config = dict(
    n_layer=13,
    d_model=128,
    n_experts=12,
    experts_per_token=1,
    d_expert=256,
    d_shared_expert=0,
    activation='drelu',
    moe_layers=[0, 2, 4, 6, 8, 10, 12],
    router_score='softmax',
    normalize_top_k=False,
    routed_scale=1.0,
    balance_loss=0.000286,
    balance_bias=True,
    router_noise=0.05,
    router_logit_norm=1.0,
    init_std_router=0.0249,
    lr_router=0.00137,
    vocab_size=8192,
    norm='rmsnorm',
    norm_eps=1e-06,
    tie_embeddings=False,
    optimizer='muon_variant',
    lr=0.0146,
    grad_clip=1.0,
    batch_tokens=[65536, 131072, 196608],
    seq_len=1024,
    train_tokens=469800000,
    steps=3626,
    dataset='wikipedia_en',
)
Below are experts of layer 4 (counted from 0) of a mixture-of-experts language model. Rows are named gate (a neuron's input weights, with its number), up (a neuron's input weights, with its number), down (a neuron's output weights, with its number) and show model dimensions 0-127. Each number is 500 + 50 x the weight over its row's rms, rounded and kept within 0 to 999. Numbers have three digits each.
Before each expert's rows: "comes before" lists some tokens at least twice as common just after its tokens as in all text; "comes after" lists some tokens at least twice as common just before its tokens as in all text. This comes from a sample of Wikipedia text that the model never trained on. Tokens count by the router's weight.

# expert 5
comes before: "\n", "  ", " 1", " 0", "=", " 2"
comes after: "\n", "  ", ")", "\n\n", "\"", " 1"
gate48:485486418457563528473505531404501509525475573562491513424551471506463507533517576461458474491544442506472560375545429440475563509501400503478530458529569515463490535408516476475475559564534558586582413555480499518457520495438560479449569455503444524530551455468430492540444516445462496477560527583498494465521600529545529513533473512556442509417413514554447554694498515451540488581520
up48:482490375503513545434503455438526537550466543490521515433523435533427470480489514461512504465502495523518552433488508476368547513500450403486538371468555468468503540345480460479476529568519538623586409524517504502439479416441522469429530477536493456501486446529442455444420598470485513535500539543520506479475569500571492557509493480542450512441409423579528598542555492544564539558523
down48:501453460450593445590539544526499475508503457524495509380605504528592553569523532434476559537556482475520445449416433508472506522544500492566509614559547464503434536504476513415417536493440547538524515409465399524375450480597514416522469612475553518441489476560508506460480550497498513499572481525449555421438471504470475507558493537505433474528444648466529546513483477514477532515476
gate49:503477500402463456560565470520433457413537583436529481503514434593453567502506477519519413443453453558568471463460439537569458354484494491484470519485511490547482484511492488525511498471527516403518424478519433515424516427486493548522465486568420435562593491449428434535502490523467497423541504446437491503579448390447407514458466440461443492395492545523373545535541458559473465482518
up49:478493422427429532550500488540443505414524493410530457497508444529484546470495486559533411477419440528565422483485476530575499418509467458477411560527494476534533478515532480535505485470585523447462412523484434512476557463580550554527449507587448478541594457444459452517496465573484497460479489509466548516551416336487440558454425417529398459477477604543394551531558483538511488465466
down49:486457400464528550529551493431545471405513569567521575505496524574498523495444456505506530536574500464470427438550470560504539460522442507376422539544430471579570379431471513553605490500484449518394563507506560513495448461519487474469521506528512501419390590480438592434512461471448493550477485552545497496567513525463548487540444628419550564528561496457535481539455537540531512481497
gate50:542573413461378508523490561453591450498468525508544544517464354408416494445459464534463510468426543427508382572469519528533582483506514558461509475399486561615469515556525543591544474475459528538446431539511476530535504511563586457551557462476537509552542507456443490493517518524493500625565475553545568579544482503432453548559417539505465462493490491513440521480530474554473450498525
up50:559568401494395530494529563443608486428484464493579598549481334428443481492480447611533536452526559492517384488506471512505476459484500499461482486403449505573431422515547509528514486561440512484537471522526501593519523482562504525558547515461541462532592509478422445479561550564487525553519495564465557532544505505442449517608450514507495547544518475588428576534513477548507483547489
down50:552548405555501482455522549402494577547420501531506582443441495581444425423485436478421474572511521537516505518475523471523493552513501508538464478429519466567539538629439403499484451510503389424524458480509497477453527553499579468546411415493575463479521455414564545514536488495501522467461516587487585513563562454507509429522512463640457482521493536439488419440454462478490510483409
gate51:515492537443532445477544479512464503490519497472525494428413425553497476472544464513454533422470501473554520586490515537512495561514497536454569473517530522471486505523479554509482468468436440632509526474480665473511599489330477380576610561524496553548507511462586440399495455499616466562494489527445505484454482608474461549526498441556465497491497510550435539464566488450474451489448
up51:485517512447484429386529425553533465518504397498498480417428433452548455528552441500402563471463533580480534581413471514530461550538525495523483438465514560532578515490474503529452493483496505652535500410523538451474547451401482355569524572515532529492483503414524485467409474490545521584516492489501454476474445509486391540592442500532456516460542529514448569511479477534509396473464
down51:553492523544367501437472472486509497478588440492524358550487458481509486503508525498517564544424371560492624504519467507537394533575540557541566455492539480495552522475524474512549494499627497575533505586579487507570454597483530394452491524477611450533405535530544527534500500468553565481440529504479561501496486500473587418479521455466478582506516472494470551426478490548510565517480
gate52:549560451421508493499478515481490459414605515578454492522529623496539511525469484501498522387509504479471502445473544484520451549472557507473490528512530459439447494396456486565554526524502478511480414460543407400353483529467410486534475504500516461511479503473461581519397515499544566438487578408556420463624451436472497536499490480451590428496538495474514472495452460549395480509598
up52:477553488490501504577470426450482454397511509587457530566508481486505495442498465512510519366548548521536474540526551468467422579470556539479547593556505528445412484491467469500444448565458519515567367504553465468450428570472522584426479454576488532480486583466472578471483511438553457459498518588475457458574489413552471496466506391401506474537513486474563459544467444414474585477564
down52:516515601488466528369482478473456482471418511474499476494465418527499540528530669581498548618525558494572485510501557560508500562575453519523450482579493439591531529354553438493366485507569447504489598523550484539459506441524484542447520481499480489506593517479457511516431533521513523540472567464510423500523483523476523339492508534545551468527504550526518506500469503454570465501477
gate53:512513517525475396466531422493405477494558548634605552455453506414449515520490488497514453499475539588482474517475498523566531510386473440520495490464487535378506527534499602534482475480486493548500487455446547536499455516465529505468592458524632471528494492509421519443592390474441393581374450511511471511583529468535532420422479480586526488456433512483513527482452490506508531476560
up53:507542595455470390457523464531535550501542517598594486458437462451515430473559499428524497404468593570461500493443449509447574482472479391468485468421547490412528542471513475555509444490475461596513456463495607485430454545481479526491448516502489444511500486545485470455520479471411475582470410449552512470531523443577587373473508489582506521470411493448562548454468472552548487498586
down53:485577420554528431555502438541553526501501544490474568511508444411498561515525557522599455450528579582460546531425512547508502517435513358460503469421328565518472519527559579501423418465545485539517568365541526555478484490455467496451498504511464422484494522476503504470515449435454450502475540498574525493479470508517498521588531503482527578492425554483488452434468603590468520467542
gate54:617458458582491424530504491485456554398563561532495480540434525439575533471570490586490442463511471560503529474507499464502487457581501509537544521610438434505519493420440529568478388539470517506546480509523479511494497567537445494479407514438456405515665511507536518509445473497511528470508588530555366415529533492593478439541476532452537489446456530434499546473508465463488513402467
up54:569484480641518478454547414481485543485540617577467443500426565456604430547506446489534461508537489488474465536461547460507473408587516582538559462565476499536490438423510472564530472502477535477565460509456541484528457496569481476416420463427472421472644478565566564483489498459553521436536562520574379444493520505508483523430511488544526488517514436511537554468513473435484451464415
down54:527495497701497514506514507464498555552554573499497506450525503548527472500517457425482577518422423456446511550473484488531501520504578537441512500505447484535589436527576475538486524438515521457595507467432479556472496490435519491485464466337434472422524434507561508439467533525600555415428501542510546474463540508565428516524596517465416481399518474555498527447507432437439562469473
gate55:462536377451520544528413535467522484554458537439491531568498508499452516558443509520555432543434466450421541484457514415533455563558490481459494480604531500498441510541574569460458454455443524542506465417486534520441442487508549561408438516511521461486519448509397484419465583359429507510440536471471512372495461421471493467450559473593495482595503492418502502520583583520466513520514
up55:569513408511456543468423538526615480539473558438491569574566477474420530493451498468582450511477476369536553478529531379535434506536517546498589515577520503447508545519464544518437527523461594508443468491485489487488480463465540560423461554505535470483572551474449430438433547423489415575424573499465493499453444450472537488471508493603481514511575588395514521537491584485498527467431
down55:470393543487513515472449549436572516429488559450512541386469530584497452599480544586537503566437444501509549439581521501483453535555511568615535473477453477432566524505499532530495458528568544478523474557476481383509502523481579496434487461476456524522441507579522461486581363546514437458459550424512489519490475384563548535521467532509598459448518473520496512480484570496611492433454
gate56:640470557631592498413457547408512537481480559536519374451492509464506512503523535453538447518467531474498478530517427461423519509623482464424483484459561441508553454532477401558473528496387469587479455478473510569497480539521535480427455527533437462505535492502490581529471515524546488490513562574493517470583561485513486485504493530463619433562576506542624507487551510542563484553525
up56:614506514481554530445479554396421619498481537541530416530456528506452493465529563490479486485410474403424433527498471490467496514595516470458498522494444465542509455516485357534457490528456440579463434503497453561484500566532528493466465434548480476481513447491518537597444520486566550468531562560491511529552583538544488458512495515391584464593566422490540467466535496535629440487583
down56:403484447477473511452468509450445507455467468635527526449460492421498623591401528467489418534513516543484484499526566486406530561495491566594474445573454488453465555540503502503589525547511566518439516577493564535555495467488540461442548364489448548503552553498545465417444419511513507488467486552402453472433433495544503510420430494467432494546499579443486504549554458455508506557439
gate57:416536446578448511466503623533508453465481559524551453557518391495510494538539419557545506483537470511550427566457520517456487380509459504478429522580512515482404517512538544445561556453538451443506488575489470531366560487512520457500449565528525559519543524568491458430566574417450507573445517535460564480604479445444464486470442502584474384520473508503538540560487428469558466467467
up57:477553424532490522411501568513559459481492590478478444514437430447546494478580402553516536457469506495522427470458506538518469424484490473472491530537479528490459495480449509456601578446525506481469515495438532591498624407491536486530490544500627497581518502476464528436521470474401478603394501505548521440519493417459479536472317493567546431515470466491541479473472440526588557474492
down57:541509514499409506542528493441566525437431578522579477622422495488563597565448491483530469553529390610452475531499510514406532536520546524421486564451517447485459483541386547380486460508513558474464487499526527483523552458509425475531432475506535480466433413489533440453535502514519570417515455462422579545533452494470540474483492477498436422499503493464594503416419488472610492541481
gate58:517560447546397408543482456530461567506531412607473583460471455480468565496492539415440468469475537517468497426527464525448534544504522475541503531422424610487399584477573433557511509556482501593494559485484526468522489501466452544484644486497566541458458441574526452572557485423474590572464464531455462428505448485510497585433435512528489475502541474510447431477447535579529514535540
up58:555539490544417439580472450504414550531544457602514519554437447553497500558521544421514503443541506585493391514534465488463534487441440419584498435515473555506415569456593474459479573499530437523476500446522493484482473472517435515463614528518537495508478413565524507571479392415512574505538535476548490414458452425549452594477506480531455410523521466474485491459448532544501424566593
down58:525471513524498453545512493538446471498504564434514447502500470515564474507494499403523490589630623565434448546521589469465577495450486459466529539470541518393515514465574580524501494500426534462493499458510479540487469461547477546563404492565544393513497437513634590518514443437448497642404563491541470486452545489530472526514542498493554515465530531511594466494409586528471499551541
gate59:518571546529544485500512542479586511470481489485553492517568568438564530450473447556513556537533502531561544495504467450513434485448438452404470506518425569491413533458476483473541577465455473539489486554499502488432438527479485512378559505528628420489513426523519479538498436533581468519481435462540600475483563496485464492550524542503552517537491396645651492613528478509477561411471
up59:457474549521589472532483555507584540461453520422577464560554507437536527443560383561518541589496558551534519470554480390568463491467447499410460500431509563529506550505497511425491568471545441540517446573455557418557478516498472549465561468468571464470516491519546511508511492504616475543553527468566582445424538571502520492576577465539538479571517452615543583604502500489524568499498
down59:497570567526595597487527644543540514468548476566523547494471542516440432424483445506517550427539460444522531550480482495549568545472523488421452534529429505539509466418448496540554458465604433501473450502574547643397537541513436516438491464446543552582438425510535445491533507463432569626478509532482581495505424514522444461518473496498498457532463499550571504560471495469515540435522
gate60:419540449494491471521455504556617442472486527561558552480483316544473471473513555541471507442487570549446530506496406472540508467563469483465485481592509474503507528528499452598459498467523510480500417453467532549524510484496512427405535504596407498585463581471438548537513530462458392630565478433486476520416513390486491423443506481490455466481484457520441548582474515489515546447490
up60:531528423517513494512442438466601483558472580583515438418577424534507491546534562517557551423500553430473582438464442457557536516569457501443523456526485482466505515515449477525402477466520515465511412430512494546441490449552511496339536507543503448590443495446503520431550568430514453525487573507455460458574510445481525442437438539454530458436507466466554539434473568544490631537496
down60:585419512407507444422463471505503589425488504525482510486441456473521496478501500452537466472491525475509532432423565499588447537570547603422534537550479550460527501492441517421472511462591525497545573482477475501480431458524499589511509614520568385465510566512479604583507522449516558467607579519462495472580509485451545494591566573498629508511450465550429493517501506532462528567494
gate61:530490481521565536505510521436504529493501581502550502560448507467499488572489504459433570445500540358477472499396496560549550502484407472510466505503536473526494436477550503502475491464452563466503636421564532504463520398462402458458448557507477493398637418595431472457473534428491521481583539596517537506508514430471572440471516484611487507421466489465504516429475456429490493559530
up61:586497430451497556562479554503516551483498622487418456517512486493558546583476437469493445424524437447409419525414544569492476511442426493473483554516501499401502387529617517560510468429397475466543476388516465528531461460490532466456481481507435487494664445471489516482445478484543486463471526563429527564516570490537544534495473447491527476384502448473524555504505425537508540494548
down61:506520494500438505475487458528550558563509328575554543521511571437449546481550464473428506469447517483425605490438506501511502496446504510577512514527466598520537444523530480419503464454500436548571416533483522557546546393604538500493465446467476524396490443588603505424496470485506443463515465410478572494478534528505581554443486520478494553551575509527555526458448550561538416447564
gate62:475521566559512529414537544510477521655492464423563547502565570473522498487501526493459481514403544455491520392422539511471413500516510507540502428569471538339458502516459520535437501490445482444430488447508544478534447500556502503573488533520519504449512507482440506458459600472443529400452538467523465489486508449483587536548438444611482441503461526437532583471453433456490375486422
up62:464463532516411515544556551535497568618589500495514487481542538467513564420479577435487515440556506546503529499441506469519463479520487552495484435604481523381379505479508471486457487480509448459420475465520527500501476414485523393521449525507533460518505485475458405498469602455496445419512537432565485527517482547655570573495450463557510494423476566529564473476454514416518398406492
down62:492506467415468467483468446493476555485538417527536446501451407589529484489479554561523525537400479455498545517510454456371482451447472507580577465426562491509465473560496499517515470624500533487591576519470466528417511566566525596534580533525506487449469474494486533518449455512553595478475563592497470457427572506467586512455506516426525502564480409532485492474524484472403615508392
gate63:597471564495573477445480491415536507493546487575524477506502526467595493525569437553478393451544492420464466466470471481639536544555549509485458484441494560561548526493483483597513563443426468557522431519572416510406500475444566505566539469442584452478509538494468548505478441516572519396589554508544499437580402487554539498463443521528556533518501511527498513468603478525564521529593
up63:551538482589551496463437534499521506474449514589511597471563475525546513477604353518485455405558443460474461540565469477574522549512596544453483480461455523540460403537517511538537565491414453503529485489540526466456449495455648495542474431551559500533551515561516546411476387525502474425562485514544505398529488458570508528438490438481488530477522564539499475374532481541490533469538
down63:475476427481440574482472510469516453525525503454497490450474492551521517543521643484511513359561491602465488420571520496489399442439487465541529528478573524489547451436583502481513471623530524532488517545543532482534442587421517468490498509463460584480400589490520538580462473523490564539416401459539530522538507521483452538523473497530496397536503493542455556460498453521573410445624